From a checkpoint of a small mixture-of-experts model trained on Wikipedia.
Training: a variant of Muon for the experts, 469M tokens, 3577 steps.
Below are experts of layer 2 (counted from 0) of a mixture-of-experts language model. Rows are named router (the router's row for the expert), gate (a neuron's input weights, with its number), up (a neuron's input weights, with its number) and show model dimensions 32-63. Each number is 128 + 24 x the weight over its row's rms, rounded and kept within 0 to 255.
After each expert's rows: a language model's description of what the expert responds to. This comes from a sample of Wikipedia text that the model never trained on.

# expert 23
router [126 145 108  92 126 140 149 164 140 144 113 118 106  58 122 107 111 165 149 141 151 121 130 149 162 161 115  85 115 160  75 147]
gate0 [142 131 134 128 142 132  90 119 118 126 140 122 108 157 144 121  98 108 128 149 142 145 157 126 142 141 177 139 134 133  95 102]
up0 [141 115 130  98 167 135 121 104 100 115 151  94 131 132 175 114 124 150 136 138 127 167 144 161  81 114 121 111  94 125 146  86]
gate1 [104 151 137 150 143 128 156 107  78 116  92 119 161  80 135 111 103  95 138 134 136  97  54 106 140 141 132 125 129 201 115 160]
up1 [160 123 141 117 123 109 121 153 144 174 134 125  87 170 122 187 155 188  97 122 110 139 162 117 132 154 124  85 117 102 176 115]
gate2 [169  96 130 163 121  99 121  94 116  99 103  67 125 150 108 165 140  89 125 135 106 123 121 134 126 106 128  84 113  99  96 151]
up2 [ 99 145 123 126 117 186 128 124 152 114 143 154 125 124 140 104 122 142 113 139 152 137 149 137 145 159 138 173 170 114 139  89]
gate3 [117 107 135 151 111 113 146 104 132 121 138 130 133 100 155 152 115 159 110 108 115 127 144 105 137 139 131 156 132 151 122 168]
up3 [142 170 141 141 104 126 128 130 112 141 130 128  98 118 100  78 128 161 142 149 125 105  88 105 157 117 146 110 110 116 121  95]
gate4 [102 178  80 175 131 165  96 168 165 114 147 121 129 105 134 102  84 107 173 128 175 148  81 126 134 122 125 108 127 132 110  69]
up4 [172 175 174 155  94 132 109 135 155 177 148 134  48 113 184  96 119  97 140 117 103 162 102 132 130 125 101 138 136 115 143 139]
gate5 [146 149 124 144 102 116 114  90 105 121 148 107 112  61 132 127 143 119 145 120 130 124 174 133 131 128 149 135 145 128  96 150]
up5 [127 169 142 116 112 165 166 134 132 133 164 148 159 185 135 114 151 118 138 127 123 113 108 117 134 100  71 146  81 151 106 148]
gate6 [103  63 108 135 164 144 103 115 114 169  98 167 105 107 137 141  86 120 154 117 124 128 106 151 127 144 111 136 134 162 106 138]
up6 [170 130 160  70 139 151 165 169  91 112 146  89 103 127 108 113 123  71 130 160 115 121 141 138 136 121 154 127 166 117 144 164]
What it handles: Opening brackets and quotes. Opening parentheses and quotation marks after a name or label, plus dollar signs and table numbers, as in Bahia (2011–2015), Thomas "T.J.".

# expert 19
router [ 96 115 136 127 155 163 137 135  93 122 121  95  45  91 126 109 172 134 124 166 100 149 145 111 160 131  96 103 107 127 112 133]
gate0 [139 131 131 124 105 177 105 125 175 127 123 183 125 152 114 137 120 173 136 114 109 140  86 108 112 169 144 119 152 120 140 120]
up0 [126 122 159 127 171  92 164 111 101 134 123 124  98 106 125 110 137 132 142 147 133 133 167  79 139 107  91 150 143 155 134  91]
gate1 [140 124 144 127 133 152  97 134 172 131 154 133 111 148 135 110 142 112 111  89 136 149 101 133 169 122  95 118  99 120 145  79]
up1 [112 124  92 109 116 120 112 127 165 136 145 168 130 133 168  53 184 106 126  74 100 142 128 137 108 118 165  80  86 130 130  97]
gate2 [136 153 125 171 131  88  93 151 130 147 127 149 121  80 121 176  99 144 149 160  98 115 142 138 112 154 152 154  91 112 154  91]
up2 [114 118 145 133 137 108 133 137 140 109 151 112 129 148  70 121 130 112  67 150 130 108 133 128  93 130 101  84 119 129 102 140]
gate3 [159 128 139 133 131 103 161 123 155 111  79 171 106 107 130 177 168 111 118 136 133 109 128 125 167  90 165 134 148 175 143 112]
up3 [126 136 106  85 134 119 164 125 141 153 124 155  87 122 145 124 122 138 140 147 133 108 167 157 167 113 132 141 187 130 159 127]
gate4 [128 146 141 125 105 126 141 164 161 132 132  78 128 102 107 170 128 113  88 130 150 113 135 112 140 101 128 156  88 113 109 137]
up4 [121 145 144  86 130  67  94 110 118 175 119 117 108 129 134  86 126 126 130 117 104 139 141 111 111 173 114 115 149 111 161 119]
gate5 [115 130 134  98 148 146  91  68 131 139  92 103 136  90 134 132 130 139 140 167 159 136 144 123 124  96 113 121 102  60  90  92]
up5 [115 131 124 149  90 144 122 147 146  93 145 162 159 177 126 160 109 139 101  96 130 143 151 167  85 147 158 142 146 171 134 160]
gate6 [107 126 108 102 132  89 123 116 107 144 116 129 103 147 110 135 127 142  92 134 113 100 110 146 122 109 161 122 101 146 106  87]
up6 [129 158 116  89 125 105 121 131 125 146 104 117 156 150 144 136 103 119 111 126 156  95 161 146 118  92 119 104 116 118 133 120]
What it handles: Name-start capitals. Capital or lowercase first pieces of personal names, fictional names and romanized foreign titles, like P in Poulin, St in Stasey, no in Hikari no.

# expert 8
router [125 123 151 159  95  94 109 130 122 152 137 144 148 157 137 150 117  95 109 109 125 143 103 136 118 141 113 137 159 131 104 163]
gate0 [138 157 111 126 117 123 100 155 130 158 142  99 161 121 167 139  94 139 126 130 137 108 151 139 121 145 143 159  83  99 147 120]
up0 [165 121 125 124 139 136 159 117 160 126 138 123 142 143 121 106 131 123 124  50 118 136 129 162 168 103  82 109 116 112 116 147]
gate1 [190 145 142 120 138 145 124 113 142 123 145 131 119 130  95 150 162 135 130 132 104 171 101 118 162 116 110 101 111 143 137 126]
up1 [181 154 140 148 147 138 111 111 143 128 106  93 165 130 147 147 139 132 116 131 134 118 141 153 123 126 133 135 115 116 150 174]
gate2 [118 127 150 111 158 131 115 146 105 130 113 125  99 125 177 128 144 146 133 143 136 157 150 138 174 104 110 124 140 164 167 101]
up2 [105 107 141 121 157 136 109 110 155  84 124  80 126 128 141 165 113 123 147 113 131 114 166 132 147 120 107 132 124 121 126 131]
gate3 [128 119 152 140 127 111 127 126 106 144 159 145 104 144 147 125 109  95 147  97 106 111 138 140 115 148 112 144 115 132 120 116]
up3 [101  85  97 148 169 125  74 130 106 133 152 123 132 117 125 130  97 104 116 118 112  76 165 118 126 115 121 154 136 129 100 138]
gate4 [124  99 137 100 114 171 121 121 100  99  80 129 139 124 142  79 131 148  96 127 159 134 125 126 114  91 101 148  99 136 113  83]
up4 [125 129  99 166 112 192 116 136 123 129 116 139 105 112 128 156 103 113 107 129 127 133 155  98  95 124  68 151 140 147 120 148]
gate5 [123 154 143 120 162 146 142 105 117  86 100 167 128 118 128 122 117 112 138 133 128 150 157 102 119 121 131 137 139 123 116 113]
up5 [145  98 136  89 125 119 118 140 116 102 112 126 103 112  86 148  95 136 124 134 129 135 101 109 137 118 126 180 117 120 133  90]
gate6 [103 126 131 113 143 125 155 128  93 104  89 126 101 104 122 101 150 128 125 127 137 136  97 125 139  89 141 131 130 114 130 131]
up6 [146 159 139 150 126 146 143 139  92  85 156 118 100 180 139 137 136 106 149  71 122 152 135 151  85 130 139 136 126 105 138 138]
What it handles: Foreign name fragments. Single letters and short word pieces inside transliterated foreign names, often after an initial capital, such as Sh-k-olnikov, Sk-h-ul, Hy-o.

# expert 14
router [150 165 133 197 124 102 112 105 128 171 138 161 157 160 114 173 110 112 114  86  93 116 110 133 120 146 131 131 157 132 102 134]
gate0 [113  85  70 157 150 121 193 125 117 137 153  99 134 134 140 187 137 107 146 124 159  87 131 140 167 122 159 144 144 157 133 136]
up0 [108 124 127 139 152 107 109 116 131 167 145 112 118 162 163 156 113 139  66 158 145  94 140 135 163 132 140 127  99 125 117 163]
gate1 [ 91 142  99 147  81 143 123 152 134  72 167  93 101 116 109 138  85 114 159 126 116 115 113 132 132 177 139 140 100 154  76 124]
up1 [132 153 145  87 109 142 167 135 120 148 146 154 123 129 116 105 171 150 148 143 192 148 127 127 119 147 114  86 152 128 144  73]
gate2 [128 106 108 149 133 180 123 164 145 122 154 150 134 111 135 129 138 137  87 140 123 122 152 176 124 115 132 127 143 137 125 138]
up2 [124 109 119  78 163 119  76 131 140 116 203 131 125 150 127 150 108 159 134 166 137 147 121 103  92  92 108 143  60 120 195 172]
gate3 [119 131 110  86 142 123  74 110 183 155 169  88 164 145 110 125 125 131 107 143 122 128 111  97 129 120 155 118 156 166  94 163]
up3 [ 97 206 143 142 110 108 104 129 104 162 119 133 103 146 118 135 175 120 182 154 107  94 122 138 103 157 126 122  85 145 105 116]
gate4 [127 129 157  94  96 126 112  84 182 119 115 129 123 120  93 145 126  97 153 129 126 145 114 122 130 132 113 125 135 160  94  84]
up4 [ 58 134 116 137  71  88  83 118 166  72 128 144 159 107 112 118 114 105 149 118 138 112  91 160 136 154 152 110 144 109 110 128]
gate5 [ 98 160  84 124  90 139 123 110 128 111 133 121 161 151 148 148  85 109 133  94 155 149 117 139 143 117 117 141 104 123 113  53]
up5 [116  71 157 113 140 143 120 148 101 170 167 111 173 103 142 115 180 122  96 157 126 152 141 114 128 177 111 120 174 122 111 155]
gate6 [116 136 132 158 108 143  98  91 139 147 136 145 126 164 152 144 128 105 103 138  93 133  97 109 168 106 123 104 170 124 126 106]
up6 [124 157 135 104 136 117 119 148 109 152 120 157 115 123 115 121 139 144 117  99 105 127 176 160 131 135 136 113 144 131 135 118]
What it handles: Mid-word suffix pieces. Word-internal fragments and suffixes such as ing, ed, us, and abbreviation pieces like .S or .A, often after a capital initial.

# expert 3
router [159 191 133 107  89 107 152 133 134 149  91 155 155 151  98 123 147 147 152 139 132 150 120 135 148  97 148 119 104 119 147 135]
gate0 [126 149  97 175 112 129 131 131  85 144 176 136  98 116 129  99 104 114  88  90 198  98  97 123  97 119 116  75 164 146 113 100]
up0 [133 129 160  99 178 149 160  98 122 136  94 156 108 136 162 115 148 163 150 131  72 147 181 108 125 136 145 129 140 129 126 133]
gate1 [106 154 126 124 164 173 105 125  96  83 127 112 137 102 157  97 127 105 132 125 125 134 130 114 154  58 131 118 135 165 114 118]
up1 [125 120 126 105 119 121 157 127 134 142 111 104 103 135 133 171  84 158 123 165 117 101 147 160 142 147 137 125 148 126 114 142]
gate2 [143 139 161 106 107 106 153 123  87 109  95 151  98 138 160 138 133  57 121 110 144 150 108 154 123 127 197 103 118 177 167 123]
up2 [112 181 132 125 108 135 143 151  87 129 138 129 161 121 163  98 147 174  91 134 151 106 123 177 145 127 119 130 156 129 135 102]
gate3 [143 145 165 105  95 157  93 145 130  94 132 149 117 136 174 145 125 138 145 132 148 165 141 157 157 126 120 116  86 186 126 136]
up3 [119 111 145 135 130 100 152 141 107 143 129 166 134 105 131 160 143 115  93 139 128 109 119 127 116 147  98 150 163  95 113 128]
gate4 [128 141 127 139 167 151 128  67 132 164 103 131 142 117  93 128 141 150 122 117 123 126 127 129 175 113 120 114 135 122 100  89]
up4 [ 72 132 135  83  97 109  78 171 124  98 134  87 146 117 138 120 122 155 108  94 122 123 159 107 125 166 147  75 152 135 111 125]
gate5 [121 144 135 138  98 107 122  83 112 136 115 114  99 113 133 125 126 156 128 160 112 131 141  94 139 116 131 130 122 128 126 120]
up5 [130 125 158 168 149 116 122 119 149 141 122 155 145 109 139 137 177 160 125 126 118 105 100 135 122 159 134 128 132 138 116 166]
gate6 [110 139  90 133 130 124 100 137 118 138 127 169 109  91 133 105 123 147 145 101  88 119 136  84 154  96  93 109 115 134 122 129]
up6 [118 178  88 124  73  90 103 155 123  85 149 131  93 128 139 162 127 127 134  88 133 123 135 155 128 151 133 153 170 117 127 121]
What it handles: Mid-word name fragments. Inner or final word pieces inside rare names and technical words, plus nationality and colour adjectives, like Fer-nd-ale, Ne-ut-ron, English, Red.

# expert 26
router [167 138 132 151 158 135 127 161 157 106 178 102 168 136 118 122 133 112 163 139 123 138 187 121 114 127 106 162 162 121 135 119]
gate0 [126 126  86 116 121  99 112 137 142 135 127 108 150 148  93  80 130 142 161 124  87 201 120 112 126 134 110 129 131 122  95 139]
up0 [133 122 135 107 147 109 146 178 132 123 111 171 111 121 116 144 185 130 103 122 150 111 165 108  94 133 148 133 179 106  83 118]
gate1 [118 186 156 155  77 133 105 125 146 133 168  88 144 173 118 148 125  88 121 149 128 139 137 130 131 150 123 107  86 153  97 125]
up1 [129  75 101 105 128 123 155 101 124 171 128 146 138 130 142  82 154 155 136 135 149 102 127 132  98 115 142 123 152 142 104 111]
gate2 [116 128  84 150 172 160  87 114 137 112 127  91 123 141 127 161 132 117 138 104 154 161 105 105 127 129 130  96 138 156 137 175]
up2 [112  93 136 110 152 113 168 185 148 131  91 135 112 130 128 137 123 129 153 151 143 126 113 165 119 135 119 119 143 116 118 136]
gate3 [130 139 113 143 133 123 169 127 108 187 108 141 101 118  67 102  77 129  96 120 132 152 114 166 135 160 107  89 104 147 123 157]
up3 [116 168 131 125 166 113 163 107 130 113 108 105 113 116 137 151 130 150 127 102  90  69 113 116 128 130  93 177 122 126 124 139]
gate4 [167 171 102 161 176 139 186  75 118 168 138 120 136 156 134 160 119 113  97 139 156 118 152 137  99 166 134 139 156 117 121 158]
up4 [137 176 137 131 121 162 163 102 135 132 150  89 133 158 135 139 128 119 157 140 127 142 173 138  93 154 170 110 161 121  90 129]
gate5 [100 147 133 135 112 139  76 138 129 138 117 142 123 137 143 167 100 185 141 106 135  87 122 108  90 122 106 122 155 112 172 136]
up5 [138 128 134 139  95 115 128 110 140 101  96 125 145 129 138 130  93  51 115 121 112 181 118 140 141 137 151 141 103  92 137 103]
gate6 [177 132 168 125 104 152 123 114 169 111 124 161 166 156 136 109 112 198 120 180 145 101 126 118  91 125 128 136 182  86 133 111]
up6 [ 79 120 133 114 106 129 167 118 153 161 116  89 112 166 119 145 114 109 144 147 125 135 112 143 169 160 122 109 115 123 104 152]
What it handles: Function words. Articles, pronouns and connectives in running prose, such as the, a, that, which, his, but; often "of which" before statistics.

# expert 6
router [133 144 167 156 119 107 107 133 130 166 122 159 169 168 114 154 116 146  90  87  97 128 116 123 105 125 138 131 125 112  94 144]
gate0 [103 155 117 118 157 130 158 137 144 116  71 156 142 154 152 145 142  72 134 134 107  73 160 116 114 135 113 168  99 105 153 156]
up0 [114 157 118 153 120  95 106 101 142 141 101 138 106 120 115 170 115 144 150 113 119 141 140 111 126 132  98 170 116 115 117 205]
gate1 [119 140 123 126  83 160 171 165 124 145 129 166 124 128 104 131 101 134 109 105 118 113 133 149 122 119 116 128 180 126 105 158]
up1 [129 148 101 104 161 147 124 114 134 143 132 183 160 121 118 152 105 146 105 108 139 112 184 108 157  91 125 134 160 176 128 151]
gate2 [101 129 119 145 123 127 115 136 117  96 104 123 177 148 146 150 167 169 124  91 147 149 145  91 130 138 124 132 131 118 147  86]
up2 [114 137 155 136 165  99 126 147 124 130  80 152 136 144 107 148 190 159 113 131 131 143 136 143 148 108  93 162 140 151 114 123]
gate3 [151 157 126 117 112 134 143 125 124 131 123 160 144 146 140 142 148 127 114  93 129 109 132  96 112 127 148 137 140 115 125 100]
up3 [101 118  76 155 103 150 139 123 108 152 109 118 134 154 147 155  91 168 120 121 117  94 180 111 141 121 107 129 133  96  83  68]
gate4 [123 134 137 161  93 118 135 120 135 199 162 124  99 180 127 116 103 135 131 133 139  94 190 113  95 123 142 155 158  87 123 134]
up4 [122 135 127 105  90  92 144 120 124 133 147 130 150 159 119 151 176 127 105 128 154 136 101 123 111 123 130 112 125 120  87 158]
gate5 [111 162 136 104 122 132 119 127 113  78 134 155 171 139 142 150 100 117 155  99 158 180 110 133 138 123 100 156 122 139 170  87]
up5 [134  83 142 112 129 113 132 141 141  78 158 107 143 163 148 165 105 144 167 135 154 137  82 110 122 145 111 129 114 147 149 108]
gate6 [146  79 138 106  70 157 140 113 119 149  90 146 126 134 149 104 109 114 131 122 184 151  93 152 105  89 146 137 129 100 167 129]
up6 [106 131 139 120 128 147 110 168 147 122 177 131 101 153 109 126 138  91 148 118 154 141 167 132 112 104 129  99 190 152 107 157]
What it handles: Months and fragments. Month names in dates, plus mid-word pieces after a capital initial in names and abbreviations, like F-ue-nte, P-ans-ino, M.A.

# expert 5
router [112 138 129 123 109 103 148 130 161 140 120 140  80 160 118 147 125 147 110 107 139 107 125 158 103 142 139 103 130  90 148 128]
gate0 [139 168  89  92 125 149 140 104 141 119 152  72 129 159 100 160  92 134 116 115 117 121 120  71 155 106 139 133 179 178  90 142]
up0 [129 115 117 125 152 197 134  97  98 145 116 146 153 109 136 141 121 184 154 112  54 140 159 138 154 136  97 123 129 148 132 168]
gate1 [108 116 119 141 141 166 147  92 202 115 131 142  92 145 108 159  67 111 105 118 129 101 116 153 169 131 158 133  99 157 105 112]
up1 [137 172  94 116 107 109  71 154 106 110  89 121 154 136 152 106 167 103 124 145 107 165 123 104 121 173 143 143 163 165 130 110]
gate2 [130  99  87 173 125 139 115 124 156 102 114 130 140 126 166 140  98 122 136 116 137 117 167  38 120 156 105 136  98 141 135 130]
up2 [157 146 143 139  92 127 112 110 109 136 173 127 118 134 114 135 170 125 110 155 118 145 142 163 150 100 141 100 185 106 110 202]
gate3 [154 122 119 150 111 137 134 150 153 134 142 171 198 114 108 144  70 130 121 134 145 138 116 120  91 140 171 172 109 114 145 116]
up3 [137 118 125  90 147 113 133 144 158 127 157 143 148 190 201 121  67 175 156 121 180 123 121 111 111 129 177 154 132 147 125 146]
gate4 [100 130 146 134 141 111 123 122  77 145 106 155 152 126 124 110 101 137 129 104 154 155 134  98 128 135 136 132 171 149 117  67]
up4 [148 177 171 138 123  83 113 131 141 168 122 150 204 133 113  89 104 157 109 104 153 160 110 106 140 132 129 113 160 122 138 124]
gate5 [115 109 151 190 133 138 166 131 159 111 102 160 111 142 161 136 128 115 125 126 150 105 107  92 137 157 172 129 158 128 139 122]
up5 [115 110 112 125 189 137 117 122 131 125 102 152 111 103 119 113 120 158 110 148 130 177 166 157 119 161 142 146 123  98 108  94]
gate6 [116 107 107 158 160 103 133 113 150 115  86  96 138  99 130 134 105 166 135 138 133 115 136 125 105 185 142 104 133 142  94  91]
up6 [125 152 116 165 105 139 157 175 123 163 143 123 100 126 160 140 151 122 104 175 125 114 100 141 127 106 126 178 104  88 135 168]
What it handles: Word-final suffix pieces. Mid- or end-of-word suffix pieces completing a word, such as es in obesity, ions, ings, ism, er, os.

# expert 18
router [108 110 144 114  82 115 127 137 112 100 105 125 151 133 105  95 154 142 114 148 151 124 117 170 139 133 152 130 100 113 143 111]
gate0 [ 89 106  91 120 132 120 136 143 136 127 138  94 140 134 132 112 110 141 113 109 142 194 122 167 151  68 141 140 192  88 143 129]
up0 [108  98  67 118 177 143 167 130 166 130 118  92 163 138 144 122 112 160  85 161  96 110 146 118 124  65 136 153 130 104  97 158]
gate1 [140 146 120 160 153 121 123 151 134 116 150 164 163 172 142 139 153 130 129  76  97 154 120 114 145 110 147 144 134  87 162 149]
up1 [122 158  83 101  96 146 123 138 180 134  76 106 152 114 151 112 137 139 116 124 174 138 114 131 113 127 152 124 108 133 154  82]
gate2 [142 158 157 114 120 136 110 156 113 170 154 149 114 121 129 105  99 123 152 117 124 116 103 107 137 154 161 147 102 150 153 177]
up2 [104 144 114 116 124 124 146 138 114 148 109 150 122 104 129  86 110 143 147 153 128 133 122 119 117 144  98 111  65 132 142 153]
gate3 [137 123 141 120 125 162 110  99  89 125 166  97  86 122 121 111 136 153 119 150  87 110  76 141 139 146 102 168 131 139 127 129]
up3 [133 143 119 125 112 107 127 120 130 126 122 147  84 118 142 105 132 123 123 118 132 183 147 126 131 110  99  84 132 113 111 149]
gate4 [155 148  63 156 119 131 113 139 117 155 117 109 124 110 130 114 154  92 157 159 127 136 137 146 135 115 127 106 145 127 136 137]
up4 [103 126 127 127 123  94 146 116 140  84 159 102 181 122 113 108 136 135  91 104 123 100 142 109 133 157 106 106 135 135 113 141]
gate5 [118 154 129 146  81 134 108 140 115  90 129 152 128 133  87  91 149 101 126 136 149 148 124 100 145 131 120 148 167  93 143 146]
up5 [126 144 116 122 108 139 117 128 109  91  76 145 151 136 104  93 136 118 145 123 112 178 124 122 166 119 115 146 132  95 134 126]
gate6 [129 140 132 144 147 168 120  99 141 158 121  56 113 124 152 124  88  80 152 156 135 105 112 139 170 151 124 128 121 116  94 156]
up6 [129 114 159 134  96 160 157 136 101 101 129 162 166 158 148 136 130 157  99  92 119 137 104 136 126 120 135 140  91 114 143 150]
What it handles: Proper-name pieces. Capitalized name words and inner pieces of place, title and taxon names, like Fort, Royal, Civil, Lau-re-l, Yosem-ite.

# expert 29
router [125  99 152 131 107 149 132 138  79 107 131 105  87 113 110 106 134 118 137 157 116 113 107 115 126 150 119  95  80 164  96 145]
gate0 [138 185 177 126 113 132 148  68 110 113 177 123 182 165 140 142 120 118 135 101 128  97 117 138 130 156 111 156 133 120 121 156]
up0 [122 123 129 175 128 134 127 102 128 128 125 148  80 118 152 108 177 130 162 136 180 142 179 165 130  73 128 151 128  83 117 102]
gate1 [172 117 145 123 142 139 103 122 105 120 109  80  75 112 138 168 139 119 127 133 128 134 137 137 112 140 103 141  92 119  83 138]
up1 [144 153 129 175 162 140  89 125 132 125 130 129 128  79 135 132 128 136 118 134 106 147 136  90 161 126  91 140 128 123 114  87]
gate2 [140 166 143 151  96 145 143  97 146 138 120 112 117 107 116  95  98 101 115 151 135  56 116 122 117 108 131 130 137  77  92 137]
up2 [110 121 162 157 145 129 201  96 163 153 117 154 130 110 118 130 105 109 136 146 126  51 125 146  93  89 110 157 140 132 146 142]
gate3 [123 117 126 144 107 126  70 125 105  81 140 130  75 184 136 106 100 178 177 133  93 160 137 112  98 156 138 126  91 128 149 139]
up3 [101 113 123 145 130 105 139 120 115 164 145  91 111 149  96 131 165 102 169 104 148  96 130 164 136 110 109  98 130 140 137 110]
gate4 [147 141 109 107 118 161 121 118 121 111 165 124 117  88 135 113 131 130 116 132 188 171 103 163 137 166 143 102 132 198 122 131]
up4 [150 158 111 114 154  83 135  88 129 129 143  79 140 131 138 140 140 142 134 145 138 130 122 136 148 115 117 152 139 136 111 183]
gate5 [ 78 100 126 132 156 145 119 125  96 123  89 139 160 123 132  89 112 121 164 135 181 122 120 127 155 163 110 132  99 134  96 110]
up5 [ 98 125 164 102 148 136 117 126 110  85 107 139 138 106 136  97 131 126 140 157 146 125  97 140 110 138 132 133 105 133  82 107]
gate6 [116 121 110 125 110 121 132 122 149 126 120 114  90 165 113  66 132 130 120  88 132  89 161  99 121 123 146 129 140 119 106 146]
up6 [ 95 144 122 139 136 107 134 136 119 145 109 159 149 127 143 143 129 127 125 131 142 149 119 146  90 114 114 155 134 116 120  86]
What it handles: Capitalized name beginnings. First pieces of proper names and foreign words, often Slavic or transliterated, such as Ch, Sh, Kh, Ś, plus quote marks.

# expert 15
router [140 104  99  97 162 121  82 123 101  97 106 124 137  93 143 139 185  96 139 117 111 110 100 145 177 157 143 114 165 159  96 140]
gate0 [118 125 179  98 130 184 167 136 141 133 142 156  59 113 145 105 106 127  87 135 169 135 145 152 156 111 142 130 148 143 146 146]
up0 [172 154 138 140  94  87  95 121 151  91 120 128 113 148 142 124 134 130 145 105 113 151 149 109 119 158  99 128  91 121 124 125]
gate1 [ 99 111  82 149 118  96 117 150 110 120 107 124 132 148  72 133 142 135 117  69 119 129 149 115 100 180 148 148 146  90 115  99]
up1 [102 149 141 102 133 104 120 121 145 135 114 151 111 115 100 110 148 123 114  47 119 122 139 140  99 131 140 136 123  86 150 137]
gate2 [ 89 116 115 131 107 146 121 122 117 129 199 133 154 126 113 117 101 136 151 132 152 111 126 170 100 153 116 153 138  89 141 166]
up2 [116 128 121  87 130 125 169 173 128 146  65 151 119 113 155 139 168 138 112 118  92 154 125  92 118 138 143 136 123 118 114  94]
gate3 [134 101 150 132 123 114 101 119 126 149 155 142 127 166 150 116 123  97 105 123 111 152 146 106 121 122 133 155 166 137 100  95]
up3 [158 143  96 113 104 169 108 129 115 116 136 146 123  94 107 114  96 102 124 129 142 124 119 132 132 153 140 110 120 128 124 105]
gate4 [139 121 141 135 154 116 168 134 117 147 131  83 123 129 117  69 121 119 144 157 118 153 109 144 129  82 140 160 103 124 162 175]
up4 [ 77  76 133 143 138 125  99  89 100 117 133 157  98 137 102 106 102 160 119 116 109 145 125 134 130 139 145 148 149 121 172  80]
gate5 [113  96  72 116 138 113 137 108 117 123 102 179 110 138 122 168 128 150 105 168 111 150 122 141 134 112 122 123 125 117 161  97]
up5 [116 170 146 102 180  84 162 135 125  84 142 174 143 107 146 133 166 109 148 139  84 131 143 122 122 121 161 115 129 109 138 110]
gate6 [166 122 140 105 113 103 135  57 170 130 165 101 120 122 200 124 106 114 121 127  83 131 165 153  70 114 156 119 137 112 145 163]
up6 [112 119  99 174  83 126 119 123 143 160 143 120 104 140 142  86 106 129 121 129 122 131 114 160 126 178 130  91 104 113 160 220]
What it handles: Colons and table separators. Colons in times, durations and infobox labels, plus table pipes, dashes and degree or prime marks, like 3:59, Born:, Occupation:.

# expert 31
router [153 167 104 103 126 109 161 143 165  94 166 147 161 152  90 117 162  95 129 135 111 166 109 121 151  86 135 130 130 121 127 100]
gate0 [154 128 131 147 148  79 182 127 149  82 123 142 120 153 131 139 172 149  81 171 137 132 123 112 147 138 113 141 141  87 142 128]
up0 [115 131 143  98 125 146 174  95 151 115 150 150  91 140 116 102 100 143 150 118 127 116 118 109 110 134 138 134 138 129 125 178]
gate1 [108 147 131 121 168 129 119 137 103 153 129 169 141 105 130 159 143 130 122 128 120 169 150 126 111  91 140 143 148 117 148 104]
up1 [120 147  98 178 153  87 107 119 101 100 155 152 166 116 158  90 101 103 131 147 115  92 149 101 172 111 131 148 127 103 125 158]
gate2 [145 107 110 133  96 147 162 100 125 133 164 116  77 119 116 110 147 140 181 175 162 137 124 131 115 112 148 127 156 129 131 158]
up2 [124 137 108 143 122 154 101 114 120 116 144 173 175 152  75 122 134 108 142 109 144 130 159 117  96 145 155 107 162 149 148 105]
gate3 [126 113 119 136 118 109 153 110 136 128 157 126 145 130 148 156 157 125 150 139 127  89 131 118 135 120 124 113 156 107 139 111]
up3 [149 115 120 144 151 137 107 176 123 135 134 153 153 150 138 112 151 151 127 162 116 118 153 119 115 112 150 122 130 128 114 187]
gate4 [145  88 120 146 164 105 162 101 142  92 126  92  80 141 152 107 112 142 164 174 104 190  93 122 131 123 158 104 136  84 123 114]
up4 [144 133 133 109 120 139 101 175 110 136 149 121 158 101 138 114 105 111 140 156 122  94 137 108 131 134 132 134 103 160 139  94]
gate5 [131 138 121 152 159 108 156 156 163  88 120 117 155 129 110 142 131 114 123 118 155 125 121 161 150 139 163 144 104 118 129 118]
up5 [104 117 151 150 120 194 127 123 154 162 143  80  91 147 153 126 125 117 151 120 133 158 139 119  98 130  79 102 113 106 125 143]
gate6 [ 93 119 144 118 132  93 131 131 117 125 203 169 138 113 108 131  93 119 142  84 156 150 156 118 126 126 165 134 139 149 111 116]
up6 [112 135 131 128 158 124 158 152 138 152 173 140 128 123  96 107 136 128 145 149 139 124 114 113 117 127 104 133 108 134 141  94]
What it handles: Articles and determiners. Determiners opening a noun phrase, such as the, a, his, its, one, The, after verbs or prepositions: formed the, released a.

# expert 38
router [143 119  95 127 136 120 133 118 177 126 100 150 151 136 147 127 150 133 139 128 120 140 110 142 170 152 120 130 149 121 132 181]
gate0 [113  86 115  80 123 150 133 140 145 138 144  87 122 108 126 119 113 145  98 140 111 124 128 143  99 126 110 109 119 112 103 135]
up0 [168 151 148 105 170 116 121 121 114  87 124 137 137  95 141 153  98 100 130 138 137 161 137 145 123  91 111 121  99  97 164 191]
gate1 [159 102 155 180 121 160 103 113 133 116 162 131 125 164 167 164 131 129 142 129 114  93 145 179 135  75  98 154 111 148 115 143]
up1 [103 125  87 115 175 109 171 111 122 123  87 139 138 128  81  97 136 143 144 129  96 141 131  96 143 136 122 125 136 104 156 143]
gate2 [ 90 107 120 161 123 145  87 123 151 190 129 132 120 130 135  80 122  97 129 104 174 142  83 136 128 101 127 140  80 144 149 151]
up2 [154 138 153 120 117 129 116 115 119 103 113  89 127 160 113 141 112 117 103 172 132 116 171 107 150 158 154 138 129  87 129 155]
gate3 [140 131 147 134 101 124 182 103 130 129 134 128  96 145 115 113 140 145 138 111 133 162 137 122 163 150  98  97 125 139 158 141]
up3 [145 145 119 123 142 116 189  73 102 137 119 126 132 142 124 126 110 141 102 104 119 108 139 159 156 127 141 105 140 157 179  85]
gate4 [100 125 170 121 115 150 117 128 113 107 154 141 124 110 135 149 128 158 104  77 122 143 128 133 127  73 122 154 125 115  99 103]
up4 [120 117 113 168 101 124 149 142 176 120  98 153 109 124 151 135 123 109  99 107 115  92 122 100  54 128 143 123 143 113 128 118]
gate5 [127 123 150 144 140 128 109 134 159  88  96 116 128 101 116 128 150 152 132  89 105 128 131 142 151 144 110 134 146 133 113 130]
up5 [121 157 106 155 115 164 105 106 162 162 121 139 107 146 148 131 136 125 153 156 122 129 156 136 121 116 123 146 113 125 137 134]
gate6 [132  88 138 121 132 176 106 133 141 106 111 130 103 155 104 132 127  85 110 106 117 151 115 110 129 147 143 136 142 163 143 114]
up6 [148 151 118 113 104 111 146 125  89 154 125 129 131  82 132 134 118 148 110 135 164  85 127 139 138 113 134 114 104 102 117 152]
What it handles: Periods and initials. Sentence-ending periods and the dots after name initials like J. or L., plus common first names such as David, John.